python train.py --num_hidden_layers=9 --hidden_size=256 --n_experts=16 --experts_per_token=2 --d_expert=192 --d_shared_expert=192 --hidden_act="drelu" --moe_layers=[0, 2, 4, 6, 8] --router_score="sigmoid" --normalize_top_k=true --routed_scale=1.5 --balance_loss=0.0131 --balance_bias=false --router_bias=true --init_std_router=0.00919 --lr_router=0.00113 --vocab_size=12677 --norm="rmsnorm" --norm_eps=1e-05 --tie_word_embeddings="early" --optimizer="soap_variant" --learning_rate=0.00334 --beta1=0.95 --beta2=0.99 --max_grad_norm=2.0 --batch_tokens=[32768, 65536, 98304] --max_seq_len=256 --train_tokens=354900000 --max_steps=6198 --dataset="wikipedia_en"
Below are experts of layer 6 (counted from 0) of a mixture-of-experts language model. Rows are named router (the router's row for the expert), gate (a neuron's input weights, with its number), up (a neuron's input weights, with its number), down (a neuron's output weights, with its number) and show model dimensions 0-255. Each number is 128 + 24 x the weight over its row's rms, rounded and kept within 0 to 255. Numbers have three digits each.
Before each expert's rows: a language model's description of what the expert responds to; "comes before" lists some tokens at least twice as common just after its tokens as in all text. This comes from a sample of Wikipedia text that the model never trained on. Tokens count by the router's weight.

# expert 3
Description: Bare space tokens before numbers and years in tables and dates, plus possessive pronouns such as his, her, their, and "the" in prose.
comes before: "20", "19", "1", "18", "2", "3"
router:099127155144129091146131060111133114128108137109104142175125131150117116133141100125151165097133135113093138110144130161150159116119102151132152142086080117104125104143099121127109127161138095136105139126115195158137142141145140155113134079159148127096124107125096156102084121117124128146116109126100112128115118134105118091130180142130131129117123127096109109159130113114131134112075115128118109151113190151130141124122102122158104121146103131123122108084166121112114128146158110113155134164116159151101160156101144088120131109111135195156168117167112130162140150125168127153151120127167120103114123183098136140087118104103125079094124108159133147113182116153147122149121146065162191104101125163100130125092143108128150187112085126146125138132134118113158155157156139
gate1:146128113124162100130105070138094111138136156121110116120072132130176120134128130112119125141087152160084146103126097118162122135158168106122149089090108147169128102108112130128135176129126110152127131181197169148125129098111147127104150145080099129152147148144155133092120147184166144130144112132103142142108102120138117154099143123124110138101108146109138155133132127139141148115098126139150131127117137130172162150100103124128119091164124149128133146144088065117132157131129163115144112122085126128151112171136094162072137102116106140136156164144086128124104096131115141099163149113156138103124091125127147119130127098139119128107120118144118120123110118180111162161103169133102151082148114150142097151152120135148153108136110155148154127166124099168111160158071193
up1:119132114112174094141117089125103121147157166142107128125118133123144131120124113114119133132093128160110166104119113113144128145150167124133138091137127138187100111123096145137120200130146112152153152168205156126124100098129168155102163126096109122146136170175148153089138134208204132132126122148107147136114130117180129160109142148119113152100110121106137158117110094143127143125111125149109118161110130123182153134106101116131123105122127162130145116139082105134115150139129166100139079125116107132169094154146098158078138098122102130102167144150080148135103099135139139140150142122148159108119110134152159095140137106134110116117114116128151121114088115187102119157128145147129141096160115129145089128165120126141146139138102148145142142139146083151122147115100179
down1:127107102130110126112099099087143133135082105121188118112095148095142122148137133146108102141187123122099126131107169120105136102165137170152130127141146158163154148103141156148096072120108139134088151121086117136110144153115139096088148182099147110062163122119138181150119139117171110101073116074115143144100102086139118120169158125154139118126127148136131142130101163129111117109089143138119101147118179119108091156115134111117121120154143119173096144120159134123156119138154110153150113094106142108159163152111153152121086131097100117138189135107144117103142152141129146129077149115141146154139145134129131147122143129163120122113127126121153136154106085114145130137091105147142148122157120109083169129143145151135126110164114154100131136115156064126115128162127164
gate2:117160139138149123143152096141130110136162109147105133112089153133121105154136126113107171084063160134073127103149108158133101097132122107076137122131139143150157100153098134128137075109118115105164137183104120130135104121134107135120140107114131088162145174108091116135125104157151139110144124118104125150146145089148130118175116090142115125133152128135124105105118091148120133106134112118118144132133129095130136122148133127119127148113158144123114145126134124086127156139098156136193077167130101127130140138120129078133145119131172083131176105159165164124127131119128166152193059114148106130125117152142144126132120144104135188098116115136133141143075172151152091142102180116108170109106119149143107095123206104147130130141133124149124138174113150156119141119121138
up2:121152135116132143137155132152134109118171111134135139111105129126126116131134129093119170091072165116097151125148109112128097093128113097119154115111141134125176113141105145150122044122118125129165135182088137130163133124128090132110154112109119100187128161119098097135119109151145143119123096152106125122140123114136130123196079097133113119122155117128149082116115094152122138122164124116110123128126127090150138129127132146127133140113167171093109134121142148088138147135070149124178104154127103131127140126114158070128172122165166088134160093149155163137117123092125147120191109121148118110130123180158134128159121141112153184095100126136146140142079145131171096146137173112116163119118113147129100097137170098156138127157134127133127135137128125156152150090128174
down2:110115114080146135137136117150153133130152129131124137134120076139113161104174217144100145107155096109162123130125110175130139150134113121096139135155132169148119120091155130107131088104135117119171126146133106166146119113120099121111152136159133120153150121106177081169136127106081120098114096121150105129119149149095157159125117178132110109144118132117187116150137094131123123108117143100138143145140117133135124158086103116137096138144123118164116107108095110134115128171131138134131059113093127110143153076154121162131086118118099095118170154108110135150128165052101138102089130146149128154145131120112169103089141150146102107111117118093111163138160106173101137147135173121141124162148111109139110121107137127169124131182095135131125148140135145139116153161133167
gate3:175118138130188135158106107129116130141132120144113104101127154139099106110138099142118137100154087106127146129129111123130118130140106136199143120140147155120097107187106117138123098127139115170119143110108138121134156133162126176135113161092179095160142110099119133157182120070112134189137123106094136116109189152170140120114141139136155115169122108130112100119171147113126133133133125138143092101098067146104128105137106118146116168126102129119131123184111104112090112139122156124111065170160139126182133106110084132087151113113150145118164126099113113101145134117130105108137128172167119130111144131120133144121123122128129165121101086072129144112102135134184084136111114096079124147139155127121116126126150106121124124137145101124122154152110110135137067130101127
up3:150136125132165117155130131122115130136138101154113132125102188143088104123122118143105121108144088094127126147144117142145115141140092127207169124095134137133096111171126121139109106135146101165153145134099157131143155133171118172138133162098133098154133108103124150144150143089125121190154118111103128145110153162158124129093119126142131125138098107155108106121167154130122111134134132132133091117108084139108125155121118129129121170126063136115114133170098115125113106140121130125133093188162141122183141128098086128108138115120135129135164120101130118099157167120139127133142138150177113127101128116089143131108120095136123142116103082090107128127093087137178082129107128094077151162148154127100100136125166116110125151156151087125168156118106125109133051099076117
down3:171114105100098159130130119159082070133146140148119131074119073120136132072110114167150105119152114123117087153116060150102082126087122182152187158151122090121113146147170112153115105155137194109141122154163130129152112113142148125149100134164156090123163115095169119134092158122110147139125133111139120126114109143100152122112126160101127094129123139118139069152132170129118118108122158123124122132134133113182159112146145071125110116125092153111149095120091105154130148118135099109130111148115128140123130094156143143082139128107164095141098143147153093138147144124099138140126108095152115185143145110143120156134111130134113149134149106105131108126120149117129119131106110074109146147138135137096108152139140170118088129157140149159140119091146118176148113115119129
gate4:114129166164140142135113125120135111182130142123142105127126120163130115078143146130110146121187133141121149104111131173135133121132132113133128117065133187112111088135134130121126078153130132121167151135148152139130100151133138155127161154178096128101132131118110148154105093139127156093104146115185114128121148146124115109144121144146113149075155144093099119156148126133104140110167092103127171132173132115122126144120124131170098092150168140121144091143121123106086123137108151152151113161132130163164123159102094129104150191106151136101113091143137153144130114073087129118090108145157171117134141144110097083146116104104124146115139140123079135150171083150149117169133048096135131109118111098134095125138119114125104165132137124105143124125109113091113084111104148
up4:121110179153153159116116132126125123182121125142138110118126102148149127069139138134105160093166144145140155109111141146112153126135151123135151098064136196097097116107133160150112084158124140130190159141144162132160099134133141150150151165181121145068132116109114130167109104120138144095104116112160109126130134153121137083141129134126102161088170150093130093150151113126117137124155087108130168135121125097141122159135132140150116085158175134114160080115130122119099103141114120166135140145133141139164122179119100109109152191118127115092120090124141154147118127106096123130101111130135165124135167143122106105128098092129132136109127152157103128166168096166155135147139059121149147111127113109133087149131102127119126177130149133093152120119125117120142094127114141
down4:173122160131119108102119134149114146145152090166123135154142174122109123140109114121121112135144164102163129144143162143097099145128117142114162120138124160137140141123159147152105141119167146146128109109104158149104103182143140171117182140147096132135132112160124149134113125144156129118111133115112124104125144143137103112154094115119141130129175157125128117134167156186079172164142094155113154132127134111126116142114106117142130084136145084099090079139137126100086096125113104147118142126155144156166151194131124103146152134126129135093131128196115078135139139122065135108101092138120145149121164138127127167096131147097124168128118138189146135151129115112144139119131093125128151137130112054153142123113146152108149190098123139114160148142089150175137091112092119
gate5:114124145154120138124099149126094141152146125129102170112070115161143113152125145126131133138091119129123110135124142181144127138118137142152104149119118178130158124137137101121132152157114112124152111120135167118099141159112132111098100131132131136101111103106155169157096144130130132143151092148162131125111136130131127108137159116131171111146137150076083117148186120114148103133159141124131131122124111123107126149184121123129072092107133074209081149172133148132102110129149144155111156117125145112149136108087179148189119111097157117097115124140129140112138152099157113141134076125135090125146144160133118116132156138132170122126133134149134072115172187158156154143106103067092137143126163133154176119112165089139106137106106093130151133118114127129142125131094074
up5:128121136152118137123078116132102117126166120104114157084090096150117106123125123145102157124122147139126132122114143178149140131081161110147104148133123155129157114122129096102155163118081097121154117092171129123102156165104173123095113129144164097116140122114157163133106120107166138149143106134147122126115119128141102120130164127138183082163133141116103105166168138137159120118193134128109121108137109124096124125203137127129066103108121059153112115157125138129117095167142131129113132135154127118158150135102171161190102130098176124091108079138154159114133157112147100108150112130139112121135113147122112141133140146129163133115144106118153110154165157131132147140135114090108105182131161124160165138120164103133108132112095114128150139107104114145127134112067083
down5:103151128110172087115118154179149131117092129160102149147104153143093158123157114122104134130121110103130143129156113107193103100133110089083117157127144149146131125114095160155178123171128134156132105126164109139104161122133135109135123169136123111139133154185140146121139120110135142101107159143144120106113140149076134161117164113115137128142132152152135115139103122169124123165107161127102103117124130135179108145179089093114148113133157145094167116104169124158095147130127112158161108158109183106137156123127124131122139147124146127159116077110142107150166172084161101134082088149138099120123118143134152112083109141133118146118106109200091134127130094139134159111116144096104146102140112138093097123088137110113128181082121130156137114111108151138102125099104124

# expert 12
Description: Pipes, hyphen bullets and the at the start of table rows or infobox lines, such as - Succeeded by, | 27, •.
comes before: " ", " \"", " The", " United", " P", " L"
router:143166153150123116103108093096132111089160124097088133130118134175151125129152150164158134136120152116112097117096132101168117131126109137151134136101128134132148114137131128109147088124127103060146113109140118130151130134099130155118131110105108085106104125125114123104128086112119093099115137109113099126164119113154140092154119122155107104109146120106134140080137109146127122133117112126122160110129151141109151149144138128122149101164110114117106144165113151073128126128123119136170104160121134139166160135097153102123140159114137109152123142150187120181191123149126099155120136151175147088122087103065130120152117066103084149139135114093146176122137123182144102171099088095118150134090079124143111137195142114151100140123108119092147150131129135126086115179159143
gate1:102102117121087128102144104107129108113140128100160106081122082144154113115158163141138180124165068121130129181107110096127105109087063141145120123142109102141106098125084144136114120128106102149142150167140197132120086093167101118139133131201114118105115109147168181068123118124125110134110110138112106171154146133126126124101130117139133150087123123099115146120121151109152100115096142125131104092098116148128110127125103123125104149095167158101077099144152113105134152133126090119171096118106216104100139150141124123138128126111097155133129132131138099135121125128111123135119141110114121108121132154135109163090103104100131100130142122131171152115126156143136102073108111094160107135117143133149164107142111125124159119144099142127129115163164133104108090109128112
up1:120100103123093130106137088111114093124123119118153114111125115116143121151166164154086168102118073130133144185117138061107146138113113145142125143137104133161119113118104158139108133131105103144174174168110144121089096085157079107132135138207125125095107098151167169102093080109130092115107133142130106138171116113151090091108133128144118127095125121095113130114110130096155098138117143129133111084125116151138113128123095123128112133082147131109071122155162114109102139129113099115168127092104193103107154127154116112158134138120081142136125119143160098154112098113094106148132138077088136116122141145120115169106103075116138125121143134139154119124103161149117136096109112115177155134120110139120163113154105140114149100114100155113118133138158126129104100114150124
down1:080137150147158164133147098095111123077103138138112167114132146130103119116123101128160167129120117146123092097123116113150135137100129142124110125128100139104107146093099172144130123130112107124145102152122141112155075134093087169102128107110096139073105111100128178124079108089132145118134167177093161129106113108138153101116140118149138144160136134152161122164165125155167122155173119140086149116116105156123129146111144158121180131160160140119158113107146145099103123161116132147092128163111125138118127136169091136151135119127104099104118103149072127151144099102156112091168106128163145099116113134127128154174156153143157173110142126156135101126106122105114146120123135144148133144108134157099138185101111146074157128132156131158136080124148146113119121077130179
gate2:134168116155116137115106141110153115166139131087082105122117157143179107151145116107131117145099146125119191102143120103161110132109178136128136089120108159147124116137142144091090164110164109102161144131124146166130141107079156103150122156105124140173125096084137162159107121089107141129102116109118144156137109176123156106171135130155140126170174142081128125135121112113145144113080124128157141093112123108114132135155147129141161150132179121153121110131086161096102151156165126144150105138168133123150150125105147101110172126140142134134138152132159156115135072182106102134083112115102139078111123125097108133150107152121129129153141119120124131109131128125156170157114136128146142127149205106182109083136129115127124137099134162106140083165119124153150123131141150
up2:142133129127114117088132132107135103163130159113096090116132147150192126175145126112121130134088115134133146121095133123155116127115135143123122096151113106125118143112122161095072136082157109113102144138140142142133106136072125097145111146146088182177128096097159169154103122095064128113130101150114123143123118198096125092158149111142134135157159145075148123138118124154137141096125123126162123125111118115098133122161129125138117135123167163167110091150102155085119175123152164123136086123148141133144125108097150081114149114134118108159133122129155168111144084139128079141094111131137148084095137115122127152175139139122113123132095113110120139138127103083148143086117143142105085126137144099160148093143141114130097172138137141106142084197133121115142126127165142
down2:118123185086101132064130159097137157128119100120144143112061124139056129131154146156068117099137127109149116124156095169132125127133155162159131153150141146109084149154140143113112164100114114144115111127132137112141125144133132146129125088114129131122117099124096157140136109130149105136082059079167134106151124119091137141133150135130137086111127126123116111073123151112185144115160149077152136128131134095129085155124143125109110112112129108115168149174154146117141166119148124124158133085132138122150119148156091124133145114157115139119183123126105126105123113108088170132087155083150146137144150120147117096089126142145082121131139120133127122150100092158083118134139134103145137085111134116101121129157124201106124171132148125130095102138143124131118154101134111
gate3:143067111137153141084133146170141149111118117124153128118154142130158142128096113148153097110107145105159162119139125161120116131127167121148136137156100116124121138123122136121169135140110089108145173129104160139150163160154085076140104131137126131092114149149153114125123124098150155119126091105097121111166163144084133109089157168144107106117137139139075133154112122173116091151166124128093115147166155141128170156148078130149137099139135122100143104129152137116142121103125132134116103092101088109090187134133132100149110132137167162076109110098137080093129131159171100143091152117164146132106109112100123172114172124161089138111145114161084131154118144098109128105131081154129107137140085142132162107118131112140163126092088130133107146111128085159137123137101120
up3:120070132156162135109142139157148128116111130111174148110146136144145111155108103130162083102114136101156149127139126172137129112141153116147140123153101119116110111133138125107159153150138085134130187138107178155165128125151096085149119137116122118096134137153145133126126137098146168149142111105094101110189166142123135113090156163157098092091119106144076150159097138157132101134142120118100126136165151139128159137135060110168131106141101132112132110119136134108126118098140130116136099102118098110111203133110122100148126135127167167069127112118124092088147124145194108147091140142176131112097120111118122155106187129157114135090135122141100132137128140100114114095108074148140106122144105138153163121111147087154158126108097118139113111113107101146150106113108125
down3:151118104119106106108130119133141134072101133150136126112150112150122112156109079101113134127148150101149115089146139122152128185142139111158129114116104145111164115138171087134111147144158134137151116099080109157141166130117133158154158163153128158140087172137140083146137167125132120108140114104102099111114114105131149121110117106127116089160110162124100170130118156088104086088159139178138107140115130138144127170133120096157084122119145169087149127122174096141141114116074134154129146144145138154129167118162098103115152151117165129123081129117122113132147144143122134165129157116117137179106122117129113156153133091106101141174101113108120116117120107115146105174158116170120140120106099124102110146145162112121130150092083134081185124123103141127128169165062126
gate4:131151167178132084120126108104123096149119141117133104096178074142111122157137121088101132085122133146131160107094126143119145112116131158137152138129106100125077108129116104139154126125132136117103127084172119148133092137149143117100099115108161119104126125095116126129099129060154125135144146137161130087128082101162082164126122149136168162117182134148140157096113145111135088117126128145070146106195131083124099092139107109154105130162129157146131110125105111095117139117142104119153140135143157117192108148082152095156137132106114119104134135145112113122085138093124133151143154151144127099135117127104086099131128160130134115124160166101138107105162152096116131097083145141163097123154072143132127157134103111149112113131102144135113127139142154102143151105172159
up4:121163152148129110100114119106116108138132149136117120079179070126115130169130127085101130093089168142123134109103138166103148106144127151123161164132110084127106127121125101142155141104092144109117117093189125140129091117141133103110103107095150120104133117108101116114117140083143116141145155129146125085148085122163094159110156137132144164123180129156140163113103139144118100135136121136066124120173139096113126100131111118143133099164109173149134120113118112110128131126138070102164127141135177117190105128084165134153114122126077108129137128157099123116095146090144133142139134151160109109127093121126103107150134147133124101113172175116141106115151156107113130080079130111143080125165093144122083166128105111138140107135106138146107116145120141116138150117141187
down4:126133135136123116111106138089116101149112151127135158117105121136140119130084130106105117141115123142110152139137154161114102147158125104151100135140116104159089104148106149141110188120153112116129156120125146053120114108116122118115127095149145142102148092190117135102102121118122101143104120093136116085113103131077130089141100139111157147158131138115156119111106115111161049142093111149118132143140153124089112148118113152114089138071086145153118156155109131140176122143108137153144157129128129144171139108124193114074149110114111128141089113115146125097106120082109140156166105109130137140131145155147130120177154147148097153128110079146125126118104137159171110139134108064129134112159109162125142107122124153151093152173113165072105116155132128105096142129091154
gate5:131150146150114137119121145108124118135151122145150167135148126160158128135126102079104092173100121126102141128089133132182146106129136112113145132080165138131132108149105106143100187151138168154084132146103145155135123110145121112155159131104151133128137147127139125113128115123141143151118147041129116127141146136134136091140193158166142128089125089117120128173140106139151127095094102113085109133112122149161160132092111064161132120126102124106113158180157112114107134119144105131143118152175122163112145109112138136156130094109153126152146118138151145166173126127187144071121128146147131104082120139132086115132124134100117111091131109113074138117137082124100164156111133097150123095164127089133128121112153121162145183125127105144152108141082171126140137127144111
up5:124129185173133145132122123095140121147139146114129156146149139159152083103160143117114125132172143118116175100081122163155096101103126141137130138110144098138121075125113117117106128155115095139080095099176162139144106138104157156165116116110121161109144107123101157122135110139154188168119141095103094130094130129134114122112158140170129144112118103089138128129147126132131127080084106134125152134097127142172154142109118107169093123116167118123129123141099157113119129153146177122122120114129116150083137117097127128087140073081152152112154118153122156097153142117170128128099132171159142093061131179107095137137129089122134105133165142121147139099199114117133105133144111129138114109088125107145144119122114090175170139142106127153150113111111109147148138118103146
down5:093126153143138149111134108148105157097102105135099162142120163101116131130102121115136100144170111083156115102115113106133154121115162157155166122105138106081157139160112154168103127088115153138124122104125124127139112071104179124110123112128146150127153118121155144114124122122123069154107131114119120088097109085121161088107116121138094143128163100147130108144129114113146108120144148122121121080108159095102156160117146141099151086176155174165090125147144165171136109136148082134125103156151154113127162106112120150118125095117128124163134119116144095116178153146152110148136173120099123127143143168111110149092146109102119116143159079175139149146127109116108158131119111143066100132159088123173119130116151164125142132110081127145165122108107102137143157126184148

# expert 10
Description: Month names, day and year digits, and values after infobox labels like Height or Length, such as March, 1 in 1.88, 21 in 2021.
comes before: " ", ",", ".", " of", " to", "\n"
router:135112159156154132156112106119148122148094091102106153150162051144156094155132113109121089164134114126114143133107105148150107103121143124125139124133112107151136115151111080114119143115115084141072133113098129143144139142126078136120137094139116106153135131185142136115050111093118121141093159095136104106172105144138100135123156117148123099108102100112134113136148157090120092109085095131119155141153143144141111113129122092151118117144086124122119155131138117112116136140160129099164121128118125210132135131114117159134135119094145162103164137156145118119167122096144138120132127152163129108092171125142111130105140061137094117061147103148120112116143144134100114156088151108130171065129123127148091122127137096149116149142103086130124107136088158122101128138165149
gate5:122133134145117109135126093106125113150135144124140158075116126161117106161109083128171125144181119097150115147145131111129149126099125111118095145124112132151111120181166104113102108136155159084112125114098156121129112145091123120180093133109139125102148111153100101169132114109131146160110109099118118184158189102155096110101075152153132147111126084103124142121135176104128127139119108149097095140100151081134144115110127076142144131147127098109106131152114180080131121096114147177135127124142131119117163132116101149139131102154158132103135123128148142107128129107175114120165125171132118118102142115120092097119112138125132127166138183157143134070183123173141147157101114115129146115110095110169149131118143114171128151118084129141165122129107150116185095107129152
up5:123108130161129099141140092120129095158130144080150176093111094160105121195100086111152101149145113122181153115139118114133168145108155125088111151118096119127094137171169124124071123131123166122091144110102150115115127154115127107170108143137138144102146120165136099165142124097129124145109111112094145163164164134145119116119095148129130152088121118111118109123134164073112112145131107138116115128110144093159139126104126106141150131142124077095110150160120177093123111081128133210128123113153136140131141127128107133108155079147142126110127119120130138094110134108167105128135117168131136143099138108123100095121121132122120106130118175166144132085186122170162135150114120116105148092121085093148157152124144130147127123084086147163153115113123134124166085127153133
down5:156092155103140092161112124090127170126115119113141126123092091153160137146079150134096123146133101135140137124098126111116169158174150119162153124161114104146119106130157173102149145118143138132126165125161107105146151115149146107153127113154110128091097117132115113091161114091105101129112071121121130105111158147138148121111133153085080166068091122140128097127130138089127107143138104143126111113136174174137099118144115134154118144129178137079148090121146134156129143144107122083192110127125119098164089120118112107116109158109137151150162092076162142126128122081118138135124120118126148141149104130164107100137158084129136125098093100133152093129098139103141111153109149089157084106145092141128126088131114111160130123144136127103170128166134121126174134126073142
gate6:116126156170117144142121153156113131164123114156145147115147110133124110122134102119135128105166110142073183103115106113119143151178159113116134097137157113134139093111092087147113102135104105156146121129140143122133154148123130157123114143147084122093136068143105154125072090142163134130087110107134064139137143140109088126110125106146159127108123110094154165124150178165154091102148133128127127126173133129165120093164108100176108117129142161128123163170092148101151133131153109113121141087126099131128103135104101145116145142147098172098121129143146106111134122125112138110109135139101147101121107169134092169136137101125175132184182109132138125124066132141102146155196133113108104097131100128159114092134148130175138134120120155108148143134086117128149095110117113
up6:123130155178135130145118143149120131149119119139141116105120123125139111130133113118146138117130110134085143093096133141135121140158128120115148095140146107141163099136094123129133077128114125154139136131123145121129137139119114176091092137133101093087136092145090149108085126123169131140081102114148066145135123123131102116088132108146170119126138110083150186097126138180162084114145150143114115158164144126156121084187097092157082117140111148119132155207106156087153151115119105136119126092130079118135108127102114112115141163114103144103113153136178102136135114107106108083119098132108135111116125164120120148143144092104155156195145118141158129109104143157134144137160134107115102100118084136170125067128155135182149127125130124099145169134127118144120093109115136
down6:102132117109128150127146175109148122136075141079128121107184126096096098147142144193166115127171095123127109089130111155141119168127209133117173166136112144155115134178149155125117111109134125112102148166115091126143121127126093205147116152135149137124162124146134103109136146137087095139103120070113147120124156148127113163133128162099113128128110130132139087135148123168132140124105127049104111139102166082106146119120132093128155131126141093158117131128149133084111126112123177116123125096142114131145140117135147083164140143146116099121126122118125097134128148106133136126118143128149098132086150125130102137179127122105104143070148126138148107127096157156160155081160134097134114127120109111137143178117122157141108172147112124141147127166126124133099115097145139
gate7:084145147143144106134104160133200137156146140156133148107133122119151087099150146119137099064118147125134116120104099144131126118145126144113147090154116114104129124132163127148164150167134078129149174099145130133129093104170110172137112106114119110141129130124123131140145113156128178116096095115123164106112141140163127122116122139161110122095107123084093137160118107134141086137143110102130088133144159127134151171185158142195110106111133155144145137127102107124112128132155134102115141107098118115122114126104162138082148117128134201125161126133108134147134120146189086180153113138125126093113115164111103137140162102130117091162124160108166134079120151108124132102159172142143131134120127116101098111093090114147181158132088123142106135142126127160159153107143165
up7:078167139152137099130117159126191123162132121162118137103120138138160085073151137117148123101122103129139095149100145092111121101139151163104138110137119110126111114131131152151145148175111078131144199124177174145165107094131118144128108126097133113112124129123129128142133085136143151114089107111145161148099137118166119103140124109161089119094115100062085150135108112128139078120148108097119120130148162144155142155152139120208115107140157144180130130148095115151134121139155152137121115118131099112130125115098154119094161119105170158129161114143114133138142130161175099152134119143131081101124142159120101144121144134103132112153107149129157130082103130113108117109143154120155142135109122124139153109109117122163187162117089124135111125155124114160137150091098171
down7:110117144123131132152136171122122140143138137150107122112150079078145135090083135129118109115129121137149173137123137115098159112111111121147122131117145121129099126108131157143148175122111141125182068111165151142118132140137151171136143136130102107134136135082108102187136116152118130103113135094114147161167129157146121145114132143100111161100086120130103151118150119148107118106090120114106180125094121140077100128110118137116146143138143124094112121100155088077139089136089127153132125135122161122092141166134152146101179162130133107135147117137136115160162118099143148131115172074102100176165151118131166120138166160143093095122146155125148163187149174141139095165108139118099123115142113152103111157109113118166129126105057113129135102123092116145158132149086095
gate8:115162169184111103090139067105118130160117134084139128142160114128156115161138120137168104168116120134113138116127139115151182127077113119102130115130127088138140095123085073104118106099125114137123138159114104165130097148140103161103154113155137161132136129122109113129108096164104135121087138111131118111125136105160123107120100144133089148139113107083116151141100119139158139102115114136112149123151157115142104134103119090130090111138165150151108133089092142139138134124137113165174127134106141142158133168120167116153150091146160122140161129159123105196133138122105166142081100151150115115125091116133157154147134140094106106126093091125083153129133129150074154106092140110102140091166123155111097121136108088134093144141090145143140144125115158158161162149106178
up8:125142155173157120094145094112136128161123152120123152123134139121141101165144088104158132158132145141111125126132135107149165107096139111142110100135128099131152080134081053083122109111151126136134130142105114166118111127132163170114141102149135140103130094130116112149126114173129153132085175091103126147127152130180127079095119119154117132126123102092130132157083124129192131094115094128110159130117156125138122138117114083125110103137168131127082153103097133141147113121164136168155086130151131156144136162118153120144152113141198125121135147161114148168159129140133153122081115160162119113097053138144128128155113165090097099117106097125124154112109092162097142135102138104115123105141091139118127123144127102168111154107108156150154106110122151159153143116117158
down8:087147179117199182119095081146119066145133145104146117155131143164111081137159135127115151147136151138114145132117153123078124176131108152096142127130163133161138183125123115136108089101100137071109167115105133151116073151108121102133125158165119101117117115108119115139120113126120152135118157114117138105128121143072132073100128138142126110104131108114123126151153148123146132126108079114102137117123097112102120128126140151135158132102153099089145107180121147116113167139146165072117119089113137113128184133146160176122110102128117129095124122161113142147114141143122114147116121123135134088112138163142099139142102159109137117165156146101087128120136143104143161080115115118114147096139135169101139148138120124097137156119135155167111122182128122133178163168114143
gate9:108110141169133129113104121133119129140098177116115130089119130151116121133140154135126083119105149135108101157121112173137118095176136143129100093131122115086141097157131123136123158111139136089153132156143113133166100098145178150104116127109068108112151124118162134153118107159131160142096101091137119127142146103137124143130102094118120115084131118165128127140116133155129134107168088122101142123084169100147191155124108139135098107094140129148115084118142108129133141132168162134167130152158116133132133129103139129087128094101174121144142148169146160116155099175179100169090117132170161119138110110123103141155148088115092125120159091132101106116114088149082157095101137071106127142080132119155156090166137108131137146099134142126134108158117091121117100097134173
up9:123128142143108105119112142129100112141089165100127128092117115127113122150119164118125040133121149151120097154155115174135120118148154143127102121156107136094136140134127133158145137110128132097169119154119130108153088098152149148115122151122089118082112137140139126158099136146116130132075103117142135099131143123110113134121142114088138123093109133144120133125098156172129146111153121135089096152096141081140195148117128125114087109128117167141147096111153097140142155110146182132145135130122109120109115146124100143120119124131167120122136153168136152131139132203160079157098109127163134109146116135121118144125139081130085109092146056120104087156090115124079148112106134075133140135071162131171142099160152130124160173134131125135149138151123108129114110104111189
down9:135128096101103098124125099118103150120105125117176104126168161172130164174156101097143142130135167120089156128094124137153164127109098118091084087149095148128069106150109134127131132140141119141153123132088147135120106120074143094070136155127114155139135157145122173150110112139109119173134094157118135119171106119123102136145124109137140122155113061120115160152168131116120121117128117139109129086131135098130101120116164127111120117182139137139117111162112109127087155126166138136147153127124148113104049136101163138136136136128106076148111110147160110121122133173129130168118102132122095067166148128115097092125131089125129104110096102132143124151139128149177142137105077132139160164108136119114168121149137121130137150153118163160087117133151144106144146156155132